Weights of a small mixture-of-experts language model, trained from scratch on English Wikipedia.
Experts: 24 experts in each of 8 layers, a softmax router.
Below are experts of layer 2 (counted from 0) of a mixture-of-experts language model. Rows are named router (the router's row for the expert) and show model dimensions 64-127. Each number is 500 + 40 x the weight over its row's rms, rounded and kept within 0 to 999. Numbers have three digits each.
After each expert's rows: a language model's description of what the expert responds to. This comes from a sample of Wikipedia text that the model never trained on.

# expert 14
router:479523466540475416476559466517493563499526475524563547461597493541532546490504476541534536485607561425538502537530539564504499436513477450442435428466473435458430483555533461517529491477536533
It responds to: Years and ordinal pieces. Inner digits of years and dates (2011, 1975), plus time and ordinal pieces like -month, five-year, 19th.

# expert 6
router:530487545481443498467461527417447516461440488459460457462538474566463454550483509450632532483510436532485477401649526470422462566434540425416440542503505532484517431514477501493490503454487506
It responds to: Of and relational prepositions. Prepositions, mainly of and in, linking noun phrases in titles, lists and prose, e.g. Battle of, Cuisine of, served in.

# expert 7
router:461543493555502460467450500562467517495463412480518455429538595451557569490459487459570459563477564513504489453495571476534479518527517498473580496561496441445440463500452527465440553497441521
It responds to: Possessives and sports tables. Possessive pronouns his, her, their in football career prose, plus pipes and spaces opening cells in sports season and filmography tables.

# expert 17
router:517556534499554472556510436502513559470549554507527516489458480536504560508508513416552504470461502476498514489447474496536435416462491460519488452536476551502482514561555496493471470529533499
It responds to: Clause-joining punctuation. Commas, and, but, which, who, he, she joining clauses or list items in running prose, e.g. exchanges, either NYSE.

# expert 23
router:474448462528471510448520496478463499567510466528500562528515485500515420499522573544470505479479566488513525494484483485463546553482397573497503426443497451453465513525484517550514489533471576
It responds to: Digits in codes and lists. Digits inside identifiers and table rows like asteroid numbers, road numbers, rankings and times, plus word starts like Cont, List, prov.

# expert 5
router:534474555469537502511475532517499448475513553482505499498425537420413458515519516478386522504547446452460527416523486523506502564496526476513508396492465453559563515486504497484438512531564509
It responds to: Common word stems. Stems and endings of ordinary English words in running prose, such as dish-onest, confront-ing, discuss-ion, plus verbs like show, get, find.

# expert 22
router:433583504556503487438471483552426570529535562445498526517452528478536485504531474510642463488453504580516523505569517562546490463437503481496481561556589480440555474545549509462533504531530490
It responds to: Table cells and first names. Table separators, list dashes and sentence punctuation right before a name, plus first names like John, David, Robert.

# expert 19
router:513471476448468414534547493516558539486511526494494432411554486540475457540535523542576405568525528503577457442506467518458496517464507479515577484509456528452497530504465473511514476478558503
It responds to: Numeric table cells. Spaces and digits starting cells in sports, election and vote tables, plus word-initial pieces p, s, comp, imp, exp.

# expert 1
router:492485502522512511478509489433438518501489487603401472498461432445510412498522489487470521489445589539572448503482499506523444533472494517566608529509523540479530461475439457489576417491514500
It responds to: Syllables of proper names. Middle syllables inside foreign place and personal names, often after a capital onset, e.g. Kil-imanjaro, Tb-il-isi, Al-ask-a, Mos-c-ow.

# expert 15
router:448520502515473553503509487434521488442453449502452611487526514495470495487493460515473519449501511573461497582515579512568521422464504465470551465482553490449531518462509528531546501534406533
It responds to: Word fragments, web domains. Consonant-vowel fragments inside names and words and domain endings in URLs, such as R-og-er, j-ew-ellery, .gov.ng, .org.uk.

# expert 3
router:508552516520470519503565472494480566517520464491548496481497509485524573480521456486552532522437493531543507507472493516562608457485481519543562527498588506531544463547522466443470503534414471
It responds to: Sentence and section ends. Tokens that close a unit: sentence-final periods with paragraph breaks, closing == heading marks, closing braces in LaTeX, quotes, table pipes.

# expert 11
router:511509396506488494475458441551536470495523437421506522505544495437588526499476500531446407481503485499560500494479494534524551461472544484517444540480511544507484482504469503564528457476470544
It responds to: Copulas and capital initials. The verbs is and was after a subject noun phrase, plus single capital letters starting names, such as S-otiriou, K, T.

# expert 21
router:516524446506478516496455487597437475527522472446445543526474569399530498448548431437553427545420472546495503504486489566510512489472490432446479464569523517483528492505454509464510464508515456
It responds to: Name-internal punctuation. Hyphens, periods, commas and ampersands inside titles, abbreviations and name lists, such as Dard-e-Dil, C.I.D., C-80, comma-separated names.

# expert 8
router:477446497478488484487532538502516517541443413503478517545437487467490445508435545529438516512462557480485454529445511553504476547477434480488498528518518452510533474527476511532483531574500490
It responds to: Sports and institution words. Sports-career verbs and nouns (scored, appearance, side, Cup) and institution name words like University, School, Regiment, Street.

# expert 0
router:485485482492538493462460588524466447554501563493532526542454519550548497497470506485440531536431479560511526484487451476538494543545572497459575530480570548476511447533501510505543471523491490
It responds to: Personal name pieces. Word pieces inside personal names, mostly surnames and foreign names, plus common first names, e.g. Hermann-sson, Hakk-in-en, Želj-ko.

# expert 20
router:489499489492515547519548432448502494514528468568490466511579504515436518526516510475439506541562529451505438554459504496531487539557452567511495487458417490502465536384561519509486504500487473
It responds to: Stems in statistics text. Word stems in climate, census and measurement text, e.g. rel-ative, fem-ales, prec-ip-itation, s-quare, termin-us.

# expert 2
router:480512578510478485549494561511578494474413561440489517478425454536447505517514502585413580496599519459448510510489465477450503526520496506608464519447519480586522587497501490554490539558531484
It responds to: Verbs and action nouns. Verbs, verb stems and activity nouns after to/was/be in general prose, e.g. travel, work, thresh-ing, remov-ed.

# expert 13
router:580481544505538513477493477487494506412597477528489495521475475494500486459513500498497520485507503467472551539492519531469554465527580549540506434478480566386477434533504539472445513415482493
It responds to: Dates and table separators. Month names and en dashes in date ranges, plus pipes, commas and semicolons separating numbers in stats and election tables.

# expert 12
router:440491490454496494566519514596558472490480574533468483520480505530523551501526511518526485447543500543505510484530498418470391579514441522493487530539511500511455606497538458518511525511583434
It responds to: Articles and list dashes. Articles and determiners (the, a, its, these) and dashes opening infobox lines such as "- Role:", "- Class:".

# expert 10
router:491478461536493522523470500519507472585489529489446502492528489518595506497517452553502524464528475531518530525497524424500531497529537547487474524537482498567511547459498473519574509463525493
It responds to: Spaces before numbers, codes. Bare spaces before years and numbers in lists, tables and taxonomy entries, plus capitals and codes, e.g. Hensel, 1868.

# expert 16
router:500458533471449560480486455458441555523460490540497494479571409486508541535510508515466489462495463458467469470440476509513509474497488541494512523489457560533497488494449506497483542451480601
It responds to: Line breaks and word starts. Line breaks ending infobox or list entries, opening quotes, and the first letters of names or words, e.g. r-itual, Me-use.

# expert 4
router:565457465412536541491524526465555505462554541492530449456521566517481520485497507517572515473527410509463473523524495469476556423484492523495401571419526490527429559443507522472477581509554491
It responds to: Digits and prepositions. Middle digits of numbers and amounts (7,500, $99 million), plus prepositions like with, from, through, among.

# expert 9
router:488528516446511514547499522475499554500476495528551426552481481442552414458487457555435461516443459468454570518470460491457547493544540529445488416484516484510565524572524523529475435497523509
It responds to: Auxiliary verbs, table digits. Auxiliaries has, have, had after subjects in prose and quotes, and digits or words inside song track-listing and filmography tables.